From a checkpoint of a small mixture-of-experts model trained on Wikipedia.
Size: 9 layers, vocabulary 8024, 59.5M parameters.
Experts: 64 SwiGLU neurons an expert, a sigmoid router.
Training: a variant of Muon for the experts, 445M tokens.
Below are experts of layer 2 (counted from 0) of a mixture-of-experts language model. Rows are named router (the router's row for the expert), down (a neuron's output weights, with its number) and show model dimensions 0-127. Each number is 50 + 12 x the weight over its row's rms, rounded and kept within 0 to 99.
Before each expert's rows: a language model's description of what the expert responds to. This comes from a sample of Wikipedia text that the model never trained on.

# expert 32
It responds to: Latinate word-initial stems. Word-initial stem pieces of Latinate verbs and nouns, such as res, rec, ext, reg, cons, comp, e.g. ext-ent, reg-ister, prot-ect.
router:63 59 50 39 46 28 58 57 51 55 31 44 23 29 50 49 70 71 45 29 58 56 55 59 44 32 46 63 63 57 67 47 49 50 41 62 60 38 33 53 41 60 66 49 55 48 36 60 65 36 46 63 56 29 52 64 47 44 40 65 60 61 41 42 65 34 64 38 61 37 45 45 63 37 56 44 65 63 50 71 50 45 49 56 37 29 55 32 46 35 53 40 63 43 62 36 33 70 40 57 57 55 61 49 42 43 52 42 38 24 29 58 56 45 39 51 27 55 67 77 63 50 53 39 49 58 72 65
down1:46 53 60 37 49 49 22 45 84 59 53 33 56 52 47 58 37 54 47 61 47 42 29 38 35 60 32 52 60 52 41 48 34 44 58 30 48 39 47 43 22 52 52 65 73 40 32 55 52 51 58 58 59 48 35 40 48 43 51 63 73 32 47 71 51 48 40 51 55 49 63 25 47 39 49 46 58 35 66 46 60 41 59 61 49 51 33 50 46 45 75 53 41 52 64 56 64 56 46 30 60 41 67 62 60 37 78 53 40 33 60 63 65 41 55 41 31 57 53 49 56 34 82 63 41 59 43 51
down2:39 43 58 51 73 61 49 58 70 45 63 42 50 71 47 60 56 33 48 73 36 68 41 55 60 34 40 41 79 48 40 38 51 54 38 48 45 48 43 62 44 27 47 45 33 64 44 46 54 42 53 53 72 70 60 17 53 50 32 34 41 69 51 62 50 27 25 71 36 49 48 54 42 40 53 62 45 53 65 26 55 22 54 29 56 43 54 54 49 53 58 43 68 66 52 64 51 45 63 39 42 45 48 69 46 58 65 44 43 41 35 51 59 38 30 49 57 47 60 61 47 52 71 54 43 51 67 45

# expert 51
It responds to: Past-tense event verbs. Past participles and verbs of biography and history after was or he, such as founded, released, won, served, built, died.
router:46 50 53 41 58 37 50 63 40 35 51 45 65 41 51 69 68 62 60 54 55 48 50 36 48 58 36 51 56 37 48 61 60 52 51 68 75 46 27 44 52 79 54 54 39 54 54 56 30 61 35 44 58 18 63 60 46 48 63 55 47 52 51 46 53 62 61 63 40 29 38 49 61 19 30 55 40 37 71 83 43 75 56 65 49 58 48 58 66 41 37 56 62 36 55 63 37 54 52 58 47 44 57 33 54 26 67 38 47 39 43 48 67 44 64 54 60 57 50 57 35 52 40 43 33 71 57 52
down2:42 52 37 57 44 61 52 35 58 72 47 53 72 45 41 24 68 42 51 45 52 43 58 44 49 63 77 75 46 46 52 47 64 32 35 61 49 55 28 22 54 58 53 41 76 56 29 36 61 63 53 30 42 63 54 65 37 64 62 57 44 31 44 36 40 70 56 56 54 42 59 43 56 43 30 60 28 60 48 47 41 65 65 71 54 25 45 78 52 73 47 46 56 37 34 44 50 59 37 64 39 47 46 39 30 51 35 57 53 53 49 65 51 51 47 50 56 62 55 48 49 47 59 52 45 69 59 41
down3:32 68 56 38 43 58 44 54 40 58 35 45 41 66 31 50 63 44 44 51 48 47 55 45 58 67 45 38 34 36 67 52 39 34 83 53 35 48 46 52 44 40 43 38 53 54 47 64 46 61 40 35 41 71 50 46 40 43 65 41 31 61 52 53 53 59 34 52 36 58 60 67 73 63 59 60 36 59 39 41 55 61 54 55 59 45 41 69 59 43 61 59 61 32 43 52 49 40 78 67 23 48 41 34 59 59 73 67 25 26 69 32 45 53 46 51 58 48 54 66 47 67 40 63 68 64 54 55

# expert 2
It responds to: Opening quotes and symbols. Opening quotation marks, dollar and pound signs, opening brackets and LaTeX braces before titles, sums or names, e.g. "Get Hurt", $6.08 million.
router:57 70 61 51 61 40 36 40 45 60 48 26 41 48 28 56 49 84 68 55 76 48 48 67 43 50 55 55 36 41 20 54 54 45 48 56 62 34 39 42 36 37 75 66 52 56 45 59 60 58 42 64 50 45 68 51 39 44 55 48 50 70 55 67 41 55 58 36 50 40 40 64 67 20 55 35 69 62 55 63 62 48 28 35 58 34 32 55 48 40 47 40 54 53 41 56 41 56 49 71 51 47 51 49 46 26 59 36 35 42 42 44 59 23 60 53 41 53 35 60 54 59 47 47 30 50 52 43
down1:45 51 57 46 67 60 67 58 53 65 44 41 63 69 38 51 53 52 63 41 30 31 58 43 21 35 61 71 43 65 38 58 58 63 50 55 42 41 66 48 48 63 48 38 37 51 42 36 69 25 77 56 45 40 49 43 26 56 48 41 36 33 33 69 50 56 36 40 42 57 65 30 75 53 65 58 68 26 29 44 45 32 26 62 46 57 54 41 46 43 53 51 58 61 44 62 36 43 34 62 46 57 57 53 56 40 48 56 63 63 62 53 51 39 52 54 33 52 25 44 44 36 59 48 54 54 64 49
down2:58 25 67 58 35 44 72 48 40 48 68 49 50 36 64 47 63 33 40 38 70 35 46 34 61 42 51 40 75 37 49 42 46 41 42 39 44 56 63 39 39 42 54 40 87 11 40 73 68 45 54 51 63 45 62 48 54 43 55 53 65 47 48 61 50 44 55 55 64 45 31 42 81 39 50 47 60 44 44 34 64 59 47 69 49 51 61 37 66 51 57 57 56 28 43 58 35 37 34 47 36 45 44 66 49 57 61 53 49 41 50 68 49 54 56 42 35 56 53 56 41 40 42 36 41 34 42 66

# expert 59
It responds to: Mid-word fragments after prefixes. Pieces immediately following a word's prefix or opening syllable, such as pen-et-ration, Ind-et-erminate, un-ev-en, Con-fess-ions, plus occasional row-initial pipes.
router:57 43 71 51 55 45 67 53 65 60 47 46 50 60 44 48 67 60 56 43 47 52 61 47 54 45 70 49 53 65 67 53 49 26 60 60 66 58 54 46 49 54 75 55 54 50 36 51 49 40 44 55 60 42 69 60 57 37 44 35 52 62 39 70 63 32 41 65 50 30 50 42 72 70 66 46 64 58 48 53 57 59 52 49 71 42 30 45 67 58 54 44 56 38 58 83 47 64 36 78 46 39 71 47 55 26 61 41 46 59 47 63 42 40 18 62 31 32 57 64 53 57 42 49 54 59 63 73
down1:54 48 35 65 51 71 32 69 55 61 44 49 49 48 44 74 34 73 59 43 38 67 26 46 53 44 40 30 62 41 46 48 29 43 57 39 35 49 49 26 40 37 48 44 57 58 53 47 63 57 53 47 31 69 48 38 40 30 61 32 43 67 56 44 65 56 39 48 70 59 41 47 54 57 48 41 57 44 43 46 71 62 53 60 62 40 49 37 51 63 80 43 60 59 59 49 75 49 67 46 44 49 39 51 35 58 52 64 58 48 52 30 50 52 59 69 77 63 44 67 74 28 41 46 59 45 45 37
down2:55 62 40 46 26 78 36 50 43 37 42 25 35 37 35 64 34 57 32 49 37 38 70 41 47 48 62 56 52 79 57 52 40 41 48 43 38 61 59 55 53 37 37 24 46 42 44 52 63 41 39 37 65 37 67 56 64 51 58 48 42 49 59 45 55 38 57 35 36 47 33 38 71 19 49 74 75 43 48 50 48 59 50 61 55 54 52 36 49 51 58 52 46 66 58 56 50 46 63 26 55 49 68 49 71 34 67 53 56 59 53 67 35 48 62 40 64 46 56 35 29 45 49 65 36 45 47 45

# expert 5
It responds to: Opening brackets and quotes. Opening parentheses and quotation marks after a name or noun, mostly introducing births, scores or asides, as in (born, (final), "Ferrum.
router:59 64 48 39 47 50 36 46 53 45 53 25 50 42 46 58 53 65 53 44 60 33 51 70 63 56 46 52 31 42 24 51 63 37 28 56 69 32 37 60 42 54 53 41 38 49 50 68 58 42 44 63 47 48 51 68 48 25 54 67 67 42 62 67 57 50 68 38 42 36 56 72 65 31 59 48 50 59 49 64 70 49 26 38 52 42 51 45 43 54 51 19 48 52 46 44 27 38 52 62 58 38 70 52 49 34 70 25 36 37 44 54 64 28 65 53 40 46 64 51 43 35 47 37 42 67 43 43
down1:35 61 45 51 60 39 54 45 50 68 63 39 59 53 56 68 62 47 49 73 68 63 47 53 32 46 26 50 55 63 47 34 67 58 37 57 58 39 36 50 43 25 50 53 57 50 58 47 59 37 49 44 67 73 52 68 46 54 37 51 64 52 53 34 55 48 57 71 47 30 30 43 43 40 47 32 49 65 53 57 40 42 59 38 46 54 47 70 42 36 46 43 71 58 46 57 65 36 28 59 48 51 34 33 62 55 55 48 42 65 32 43 59 25 41 52 38 63 45 59 49 75 29 40 25 81 52 45
down2:57 50 64 40 58 39 50 58 61 49 49 41 32 68 57 48 60 51 59 53 43 57 40 75 36 49 43 53 37 34 33 51 44 38 38 43 27 39 53 57 48 50 39 46 58 50 70 47 59 47 56 68 63 59 52 25 54 40 66 46 86 33 77 43 56 46 31 58 39 52 60 40 67 58 60 57 44 68 57 42 29 40 62 66 38 26 53 64 64 49 36 39 41 67 55 54 40 39 54 49 64 66 41 68 57 47 55 35 43 58 51 63 60 42 50 47 51 53 69 34 61 29 60 21 37 68 49 55

# expert 6
It responds to: Military organization words. Military nouns after country or service names, such as United States Army, World War, Navy, Air Force, squadron, Lieutenant.
router:51 52 39 28 48 35 47 58 64 51 44 21 35 28 36 46 71 51 75 49 62 45 63 48 45 44 37 49 40 58 62 50 58 55 30 54 51 44 35 51 46 45 56 57 45 37 55 39 44 71 32 54 61 50 75 58 42 31 45 38 78 42 13 54 54 47 64 45 59 42 13 72 70 44 42 47 68 50 47 70 67 50 62 54 52 53 41 38 64 44 41 49 56 55 53 52 51 54 30 69 48 35 62 27 49 43 58 46 35 54 38 50 51 51 49 50 48 50 37 44 54 59 34 36 60 34 59 54
down0:54 52 43 54 40 76 61 42 52 56 66 40 63 40 42 52 54 53 39 48 34 45 45 56 66 27 54 42 21 69 46 42 49 59 51 53 54 50 59 58 44 42 65 54 57 41 32 42 59 39 63 53 39 57 65 51 42 54 49 52 52 39 56 62 35 18 57 30 46 57 63 35 46 41 60 37 42 75 27 56 58 32 31 42 52 61 33 40 31 63 29 35 42 73 68 45 40 49 53 28 54 49 53 70 24 43 60 41 40 26 57 69 57 39 50 43 57 37 66 63 54 46 44 36 55 48 35 64
down1:63 63 41 34 58 36 53 66 46 37 36 33 42 62 50 48 54 81 48 47 39 51 74 48 45 46 51 64 40 31 27 69 59 34 46 69 55 22 54 53 58 41 78 34 53 46 54 44 51 26 57 46 65 48 35 54 44 55 31 45 29 37 57 52 46 45 44 32 50 42 40 51 53 51 45 48 74 60 43 43 37 61 66 37 38 48 46 53 52 57 34 35 55 67 65 48 68 50 54 68 51 62 55 82 62 43 52 46 45 39 43 41 39 57 51 38 36 61 54 37 42 42 54 23 50 32 54 64

# expert 35
It responds to: Capitalized name beginnings. Capitalized first pieces of proper names and title words, often within tables or lists, such as Well(man), Hol(anda), Ren(o), Beng(ali).
router:61 56 49 22 44 57 67 50 29 62 52 52 55 54 58 34 45 59 57 60 46 34 70 74 51 43 65 47 55 41 32 59 56 48 60 67 45 55 56 51 40 72 49 40 44 38 56 52 63 51 44 51 56 31 49 57 38 48 48 41 60 63 21 64 71 32 57 28 68 40 30 45 72 32 57 53 28 47 70 65 31 47 42 37 41 59 54 55 78 46 51 48 59 27 60 59 48 38 55 50 41 54 58 59 67 40 68 53 53 53 39 23 54 34 45 57 50 53 38 68 62 49 45 48 46 74 60 53
down0:60 60 67 43 45 33 78 34 61 57 55 28 61 34 27 61 57 52 57 62 81 65 69 43 52 39 47 60 46 56 39 53 59 52 52 56 55 48 60 50 55 53 44 45 40 58 62 54 56 30 41 62 46 55 49 51 42 30 45 51 52 38 57 52 50 42 57 50 34 35 47 57 57 35 58 32 55 22 67 59 45 36 49 54 33 44 62 53 64 45 25 55 60 71 16 50 57 67 39 61 60 48 45 33 62 45 47 43 64 81 49 54 74 69 48 51 56 49 54 39 59 28 34 50 66 43 47 49
down1:27 61 44 37 40 56 24 48 57 55 54 48 41 50 50 50 45 41 56 55 51 44 59 54 56 72 62 44 31 52 54 39 59 33 47 47 65 26 50 59 60 63 46 57 50 66 57 29 31 46 37 45 55 48 40 46 65 48 20 52 62 45 57 68 59 73 56 53 48 39 52 69 59 68 70 58 41 60 55 34 44 34 67 57 48 54 48 41 60 50 50 57 40 67 45 40 59 60 70 66 52 46 47 40 63 30 34 46 64 35 30 54 19 55 48 33 58 57 40 73 69 47 21 69 47 55 47 43

# expert 31
It responds to: Auxiliary verbs, See also. Forms of be and have after a subject (was, is, were, has), plus "also" in the "See also" section heading.
router:55 39 70 51 54 48 66 45 48 43 61 45 52 32 52 57 58 68 58 63 39 47 53 43 48 35 49 59 49 49 42 54 63 53 29 43 62 54 42 36 50 93 43 69 59 67 54 49 49 48 28 47 49 38 58 52 44 34 74 43 66 68 52 54 44 49 51 33 39 41 39 60 55 47 59 34 30 58 52 66 45 74 40 54 39 36 31 42 52 32 41 38 54 28 50 46 30 56 36 47 47 28 44 37 42 40 62 33 43 31 45 44 63 36 53 56 48 34 57 61 73 32 64 42 56 45 82 53
down0:44 50 44 68 49 43 39 48 61 62 31 39 44 62 36 59 64 30 48 61 46 78 58 29 77 56 61 43 32 21 36 47 56 66 63 64 33 57 38 48 64 64 19 48 34 37 51 51 45 45 26 50 53 46 48 49 32 51 64 44 38 33 34 70 43 56 56 54 39 54 59 51 76 54 50 36 55 49 38 60 75 64 47 61 41 57 23 54 52 52 45 68 65 57 56 43 47 44 76 48 60 41 49 44 47 57 46 51 57 30 56 50 61 57 49 57 46 39 40 48 44 47 44 26 48 70 47 41
down1:41 43 46 52 34 50 45 46 75 25 40 45 50 61 60 60 59 30 50 43 59 47 50 41 47 36 65 56 39 46 66 29 41 23 49 46 40 65 48 62 43 46 35 37 75 56 39 48 38 59 73 71 42 70 56 38 38 58 36 56 37 31 34 76 58 52 29 64 50 71 49 45 60 39 47 39 26 62 60 51 33 36 54 47 53 42 48 59 60 49 48 47 58 59 32 36 43 57 71 56 62 64 52 79 55 38 45 49 38 40 41 54 46 56 69 30 38 40 54 51 59 37 42 56 48 62 45 68

# expert 9
It responds to: Prepositions at/on/for/from. Prepositions such as at, on, for, from, under, after, usually before the or a, as in played for, from 1753, at least.
router:50 79 52 34 68 57 48 64 59 28 36 60 42 33 49 41 61 67 67 69 50 51 61 35 38 54 51 55 55 40 44 38 55 57 46 66 53 50 30 57 67 52 78 67 49 50 58 65 44 46 50 40 52 59 45 55 42 29 41 29 74 58 49 51 65 45 35 39 37 27 42 57 67 25 59 43 62 53 60 54 39 56 42 31 52 57 33 38 65 31 56 43 50 56 67 76 55 26 45 53 43 42 60 34 52 37 53 49 51 73 33 51 62 48 55 63 44 47 54 69 59 29 42 60 52 44 58 44
down1:62 59 44 35 24 35 49 49 74 60 62 42 59 49 66 31 58 52 51 42 30 41 49 57 37 46 51 47 52 48 50 49 54 47 45 68 46 41 23 51 44 69 71 46 40 38 40 53 47 61 49 69 47 48 52 29 30 55 53 42 36 47 58 46 52 77 80 57 43 38 47 26 46 43 45 51 50 49 38 70 55 42 37 45 79 51 61 66 51 54 43 35 45 43 64 27 49 54 59 51 62 47 48 53 72 63 43 35 56 54 53 43 75 34 53 60 44 44 51 62 45 68 66 62 41 25 22 48
down2:72 58 50 56 53 46 29 59 72 80 48 33 44 55 68 27 57 61 40 48 41 39 55 74 11 58 53 62 27 53 48 43 47 44 42 55 56 57 42 42 36 40 46 41 34 66 41 44 46 52 65 33 51 60 53 46 53 60 51 50 50 53 63 45 69 56 70 25 30 37 73 54 37 52 44 52 61 54 49 59 49 58 51 47 68 52 32 29 36 26 20 55 64 50 38 49 55 63 51 65 54 65 40 49 43 43 44 36 48 58 68 60 44 52 65 56 34 59 51 60 48 58 60 44 43 43 58 53

# expert 43
It responds to: Auxiliary and copular verbs. Forms of be and have after a subject, especially "being" after prepositions (of being, prize being), plus got, gets, becomes.
router:65 39 58 42 48 48 58 59 50 58 58 36 52 43 52 44 69 80 53 62 44 55 51 46 44 39 50 50 41 52 40 49 65 54 25 40 52 61 49 30 40 80 46 60 59 60 55 49 45 50 36 48 49 22 54 49 41 37 73 26 68 62 51 54 46 48 47 15 42 39 42 63 59 39 49 51 36 62 54 61 38 75 38 56 48 31 37 41 52 33 46 45 50 40 46 44 26 51 38 51 49 28 46 29 46 36 58 28 53 24 47 49 65 37 41 57 60 40 52 57 66 25 63 46 57 44 72 53
down0:37 24 61 64 52 49 47 78 75 49 56 50 63 70 70 52 50 72 59 51 51 58 44 37 55 45 27 70 47 48 48 54 41 58 43 52 46 70 55 58 49 54 36 56 66 39 66 35 40 50 43 39 67 38 43 44 45 37 47 39 67 46 60 67 50 69 47 41 35 28 39 31 49 63 48 47 53 26 32 62 55 65 51 59 59 42 18 35 44 50 56 59 48 55 52 57 54 46 41 35 74 44 29 16 45 63 45 62 57 51 62 49 62 50 44 56 55 55 56 55 35 43 49 45 45 44 71 31
down1:68 72 47 54 26 59 39 65 61 41 50 49 45 62 51 75 63 27 78 43 70 44 54 21 56 41 45 60 40 38 53 42 64 61 46 55 55 65 41 71 46 48 23 53 53 46 49 40 36 47 49 59 47 40 40 40 36 47 63 26 56 62 27 64 37 38 36 56 46 70 41 46 31 62 68 24 42 34 43 72 35 62 58 54 37 38 37 56 46 55 48 51 45 49 45 49 43 27 52 54 68 40 34 41 42 53 58 29 36 55 58 58 57 60 60 54 53 36 42 36 44 41 39 54 45 42 47 55

# expert 28
It responds to: Capital vowel initials. Single capital letters, mostly vowels E, U, I, O, opening words or abbreviations, such as U.S., U.K., UAV, Euronews, Oxygen.
router:58 77 33 46 51 47 83 50 60 47 47 42 52 37 44 59 57 57 56 44 83 52 55 67 52 31 53 54 52 62 37 38 67 48 33 36 59 50 41 60 48 69 59 56 52 38 43 80 67 63 34 50 56 52 79 49 53 40 63 34 46 64 52 60 56 52 59 53 65 44 39 79 63 16 63 46 32 48 55 53 64 52 51 39 58 50 64 48 59 44 45 53 64 46 66 71 30 55 52 48 35 61 58 33 54 43 51 48 54 41 43 44 45 44 51 56 34 37 54 53 53 49 58 60 83 44 59 52
down0:55 45 40 49 43 62 52 51 68 66 79 63 51 60 69 46 44 57 32 48 48 63 50 51 80 64 39 58 49 54 31 55 33 52 56 38 58 41 55 26 37 58 49 37 58 63 54 47 58 45 54 38 56 62 41 53 70 56 30 44 65 35 40 34 56 54 50 48 42 34 79 53 44 62 62 40 56 38 55 38 44 63 48 31 38 55 46 62 70 59 43 67 44 37 44 55 52 45 45 68 71 46 58 53 65 46 38 37 53 62 25 29 41 55 39 30 58 40 31 65 17 53 48 40 35 65 53 43
down1:43 54 71 41 29 57 82 57 44 52 32 48 59 47 54 61 23 49 77 30 53 49 54 51 23 66 72 57 55 57 62 39 57 46 46 51 43 54 54 52 68 49 58 53 55 51 51 41 49 47 49 64 45 25 61 74 53 40 40 79 45 58 60 47 59 69 32 51 52 41 53 52 25 59 29 66 53 60 38 41 59 47 26 25 30 50 56 50 50 43 66 62 64 46 47 73 50 45 42 59 51 41 41 65 36 54 60 57 50 58 56 43 47 52 58 70 65 54 39 54 41 59 65 61 42 54 41 34

# expert 24
It responds to: Name-initial syllables. Capitalized opening syllables of names and words, often Arabic or Romance, such as Al, Sal, Mar, Med(ian), Mont(essori), Cam(us).
router:61 65 53 24 47 59 78 60 54 61 43 46 52 16 50 38 36 61 57 60 40 43 54 55 59 55 55 50 45 51 62 49 61 27 59 55 51 49 46 60 60 50 60 38 41 51 61 51 51 39 54 63 57 13 56 53 37 45 45 53 62 59 54 53 54 16 50 38 65 43 29 55 80 45 66 51 21 59 73 59 51 52 54 32 44 61 42 45 61 56 45 47 60 26 71 49 23 46 54 59 39 43 47 57 43 42 61 43 44 43 35 46 70 43 49 54 28 46 61 75 58 62 46 47 50 47 54 62
down0:55 39 48 24 50 63 63 47 47 41 55 43 54 55 40 58 36 57 52 46 62 39 61 52 55 33 54 61 62 33 55 52 68 49 50 52 45 41 58 28 58 65 38 55 44 53 51 59 29 63 39 65 58 65 48 49 48 60 25 48 62 53 71 16 53 49 36 39 68 43 38 50 43 70 37 73 34 24 23 50 71 56 57 52 34 72 41 52 59 51 47 56 41 43 48 48 32 51 53 65 34 50 63 57 61 39 54 29 45 57 67 24 38 61 58 59 55 50 77 54 57 41 57 49 64 63 64 64
down1:38 46 31 49 40 24 25 53 60 42 58 35 63 59 53 46 49 58 68 65 24 50 67 70 64 68 47 60 42 69 43 50 60 62 68 46 55 41 71 53 41 45 49 58 70 40 44 61 44 26 32 51 53 58 52 53 44 60 36 54 43 68 35 48 44 66 43 48 47 60 39 56 55 54 46 46 67 55 41 54 24 60 41 50 49 65 48 77 44 50 41 42 72 58 21 41 59 56 59 46 67 51 65 38 49 43 48 64 33 37 54 68 37 35 30 61 61 67 61 24 57 53 61 54 47 50 59 43

# expert 8
It responds to: Prepositions and conjunctions. Prepositions and temporal conjunctions that open a phrase after a noun or comma, such as by, from, at, after, between, while.
router:59 79 33 29 57 61 55 68 59 31 17 48 42 36 40 60 50 47 71 56 44 56 49 44 40 25 41 61 45 36 60 58 63 58 42 69 62 62 43 37 67 54 65 74 61 56 58 57 35 48 32 50 43 56 45 73 53 40 42 41 54 58 45 58 51 30 31 52 42 39 53 68 84 44 51 42 51 41 52 65 33 54 40 44 34 38 45 51 51 46 45 42 52 39 53 60 49 28 43 66 46 44 58 32 52 37 51 45 57 76 34 47 66 32 65 54 54 39 51 56 59 29 41 56 59 46 60 56
down1:43 50 45 56 49 40 60 37 59 65 53 55 47 47 55 79 55 37 25 59 63 57 44 54 26 55 44 46 30 24 56 49 60 56 36 66 52 57 57 48 38 39 75 53 54 50 51 66 38 39 26 25 48 42 71 53 68 49 62 49 47 39 53 47 47 59 46 70 54 41 50 51 56 41 62 60 63 49 33 67 46 39 43 62 61 66 50 55 60 45 46 62 58 50 61 48 57 40 56 53 67 68 33 62 42 40 45 60 87 63 60 25 60 48 55 59 39 61 68 54 56 69 70 55 50 24 55 66
down2:50 51 43 56 38 29 50 54 43 44 63 33 49 50 51 50 49 43 45 36 28 50 60 60 63 71 58 39 54 52 44 47 64 59 42 51 31 64 62 42 47 61 55 28 58 46 61 53 54 27 47 61 50 67 47 45 53 61 69 48 62 41 81 46 50 53 55 61 48 80 76 58 61 36 60 37 61 51 55 69 48 48 39 45 48 45 60 59 42 58 50 35 60 35 41 51 48 73 66 60 56 28 68 52 54 40 35 40 47 13 72 56 50 72 48 61 62 55 47 64 72 33 61 57 33 40 59 65

# expert 26
It responds to: Country names. Country names and their final pieces in lists, tables and prose, e.g. India, Japan, Venez-uela, Gh-ana; also Army, Navy, Europe.
router:34 83 28 46 61 20 52 78 61 40 50 38 35 65 47 52 58 55 65 55 49 31 45 42 62 51 59 41 32 52 52 46 57 64 45 39 52 21 54 43 43 39 53 58 55 34 51 57 35 74 43 47 64 56 63 57 58 38 53 66 68 47 61 40 45 48 46 65 56 39 22 64 66 45 42 38 56 71 49 57 43 69 38 54 44 50 48 48 56 57 34 54 62 28 49 37 56 44 40 69 54 34 49 32 38 29 64 41 37 57 35 41 60 27 34 58 53 48 30 47 51 54 51 43 56 57 51 54
down1:48 51 67 49 44 72 57 58 40 53 44 66 60 37 48 60 52 25 40 60 28 38 48 61 53 61 50 48 42 48 66 62 39 36 64 63 51 60 44 64 36 56 79 46 55 47 45 40 43 61 45 44 35 67 48 40 55 57 55 40 46 51 41 27 58 49 68 70 55 48 49 50 58 50 77 50 47 38 48 19 37 42 46 74 44 49 65 61 70 61 34 54 43 73 53 64 32 31 67 20 52 33 60 58 26 44 47 46 52 51 48 31 66 38 63 44 62 34 44 63 53 48 49 67 63 54 45 48
down2:62 40 53 39 48 44 40 34 51 49 55 65 45 40 49 44 44 68 45 56 67 50 74 45 42 30 51 66 67 44 46 62 61 54 58 66 57 62 53 40 51 46 40 41 35 52 37 59 62 47 58 38 33 39 48 71 50 41 64 66 31 41 32 54 46 33 60 37 54 50 59 56 67 61 28 51 52 55 51 48 51 60 46 55 42 59 50 40 31 41 42 39 47 64 30 54 35 42 41 61 56 71 47 73 68 46 46 63 60 19 45 69 76 75 52 38 61 56 32 64 56 46 74 54 56 49 85 44

# expert 20
It responds to: Commerce and technology words. Word-final pieces and nouns about trade, media and technology, e.g. Mark-et, YouT-ube, Goog-le, commun-ications, sales, software, network.
router:44 35 45 44 80 23 47 59 52 61 23 45 72 37 36 52 83 57 37 64 41 47 58 45 66 39 46 53 67 64 21 51 64 52 37 51 60 48 35 42 50 52 51 54 58 50 54 53 33 43 53 55 67 56 89 65 64 48 50 39 57 65 46 55 44 55 39 68 64 38 53 34 48 49 31 44 66 64 57 51 48 61 48 54 29 73 48 37 54 31 50 36 50 45 53 40 58 44 43 45 49 30 67 51 53 30 54 48 37 58 45 43 34 50 42 48 52 74 42 39 44 40 57 37 64 51 51 47
down2:46 58 56 51 47 35 37 54 49 52 40 40 56 55 48 24 29 48 72 61 28 58 65 57 51 36 53 52 32 46 43 49 49 13 20 44 48 33 24 65 73 54 57 56 62 55 63 65 41 20 39 63 51 50 48 50 60 59 47 53 44 50 55 60 65 63 65 61 37 51 60 43 37 30 46 59 48 58 54 37 68 72 50 60 46 68 51 48 45 61 50 53 64 37 70 34 56 58 43 52 65 32 53 42 55 54 44 52 44 24 52 58 48 53 61 54 45 24 54 73 43 46 41 43 64 52 50 69
down3:43 46 44 42 29 53 41 58 51 42 58 49 47 66 57 54 28 84 47 57 41 46 52 68 63 39 53 63 58 41 52 50 19 57 42 32 35 65 50 39 45 66 60 46 64 50 58 58 35 62 69 63 42 49 44 53 35 40 52 61 65 44 43 55 31 37 45 34 43 63 47 46 71 41 45 39 58 50 38 38 35 66 46 45 44 54 47 52 24 12 36 29 53 49 23 56 63 44 32 54 34 58 49 41 42 43 43 63 65 64 53 46 48 55 27 51 66 60 54 42 60 41 41 58 36 69 65 49

# expert 29
It responds to: Colons after field labels. Colons following labels in infoboxes, credits and taxonomy lists, like Lyrics:, Class:, Statistical region:, and also colons or semicolons in prose.
router:61 70 46 51 47 33 48 68 42 49 56 31 48 49 44 60 52 62 62 52 68 29 42 69 57 36 45 39 42 60 39 38 76 68 34 32 59 43 34 41 43 46 67 67 54 49 24 58 62 40 74 47 65 49 64 60 55 50 52 55 54 46 47 56 44 39 52 65 42 25 45 56 73 41 38 62 48 37 53 61 57 53 42 48 25 34 61 42 65 42 40 49 60 40 65 37 37 61 39 61 36 27 54 69 52 40 45 53 50 35 37 45 49 36 45 56 68 52 73 76 41 27 48 49 45 50 32 54
down0:79 58 35 42 45 70 55 35 41 65 58 57 26 51 47 60 64 50 48 44 46 43 32 47 15 57 48 43 44 36 54 61 44 61 54 46 53 41 50 54 48 45 43 56 57 58 53 48 68 40 31 77 42 45 37 52 30 36 46 54 47 51 45 41 37 33 62 47 52 37 49 48 63 67 50 60 49 24 33 37 77 59 52 73 57 62 58 28 44 36 32 42 20 56 39 38 59 50 67 54 27 45 49 56 51 41 41 48 43 74 46 52 39 37 57 36 57 53 51 41 38 43 37 58 57 63 31 33
down1:46 30 57 28 67 42 61 59 35 56 46 47 33 41 33 37 48 45 60 58 46 47 61 63 51 37 54 39 36 67 74 67 36 52 47 55 37 70 16 38 37 56 58 55 52 52 58 57 60 37 75 66 39 45 31 66 39 42 68 65 66 46 50 66 40 40 44 50 49 68 34 46 73 42 44 56 32 60 54 57 34 55 49 69 54 37 50 49 60 41 46 42 44 69 59 72 58 49 61 41 46 47 29 79 51 67 48 55 45 48 49 75 51 47 57 47 68 37 51 54 40 56 40 58 41 66 49 43

# expert 47
It responds to: Physical descriptive nouns/adjectives. Common nouns and adjectives for physical or size concepts after articles, like water, gas, light(weight), hot, large, sea, east.
router:41 48 60 46 54 49 71 88 48 43 08 51 38 44 43 62 75 88 46 52 41 42 65 62 55 46 52 42 54 47 36 61 61 30 45 51 45 55 54 44 55 50 51 49 48 42 49 63 50 29 58 52 68 62 59 48 52 34 35 71 36 55 49 66 58 55 43 49 64 37 14 34 60 47 34 51 54 68 50 61 53 48 54 43 35 51 52 41 53 57 45 61 54 51 71 50 52 44 40 49 50 46 61 62 61 45 54 45 67 41 39 25 36 42 42 55 42 57 20 40 61 40 67 41 56 42 47 50
down1:68 61 71 62 40 57 57 47 58 72 31 48 72 53 34 34 63 41 62 62 33 65 45 52 52 58 42 24 52 52 54 64 47 73 27 48 57 35 50 62 53 56 75 42 45 47 48 68 44 69 37 63 67 30 62 49 48 43 45 50 56 53 37 66 51 39 37 39 64 33 53 56 59 51 64 33 24 46 57 46 35 42 38 57 43 56 43 61 53 33 70 63 40 36 46 60 40 56 50 51 38 33 76 33 54 55 46 31 56 38 49 57 54 52 40 59 65 34 31 51 34 56 40 39 53 69 42 57
down2:25 42 57 52 45 66 74 49 58 54 52 61 68 54 38 56 55 53 46 44 31 47 33 45 41 47 38 57 69 44 44 28 63 24 42 48 76 51 45 44 55 39 55 47 36 35 40 53 40 85 55 40 54 39 56 68 33 31 40 34 27 35 38 37 63 42 37 52 50 47 68 47 49 28 55 42 57 58 32 71 61 46 57 41 44 36 62 45 39 61 63 40 55 55 54 42 68 44 60 53 59 37 57 60 32 61 33 52 42 48 54 41 51 55 46 45 69 50 50 66 56 69 45 57 40 71 32 69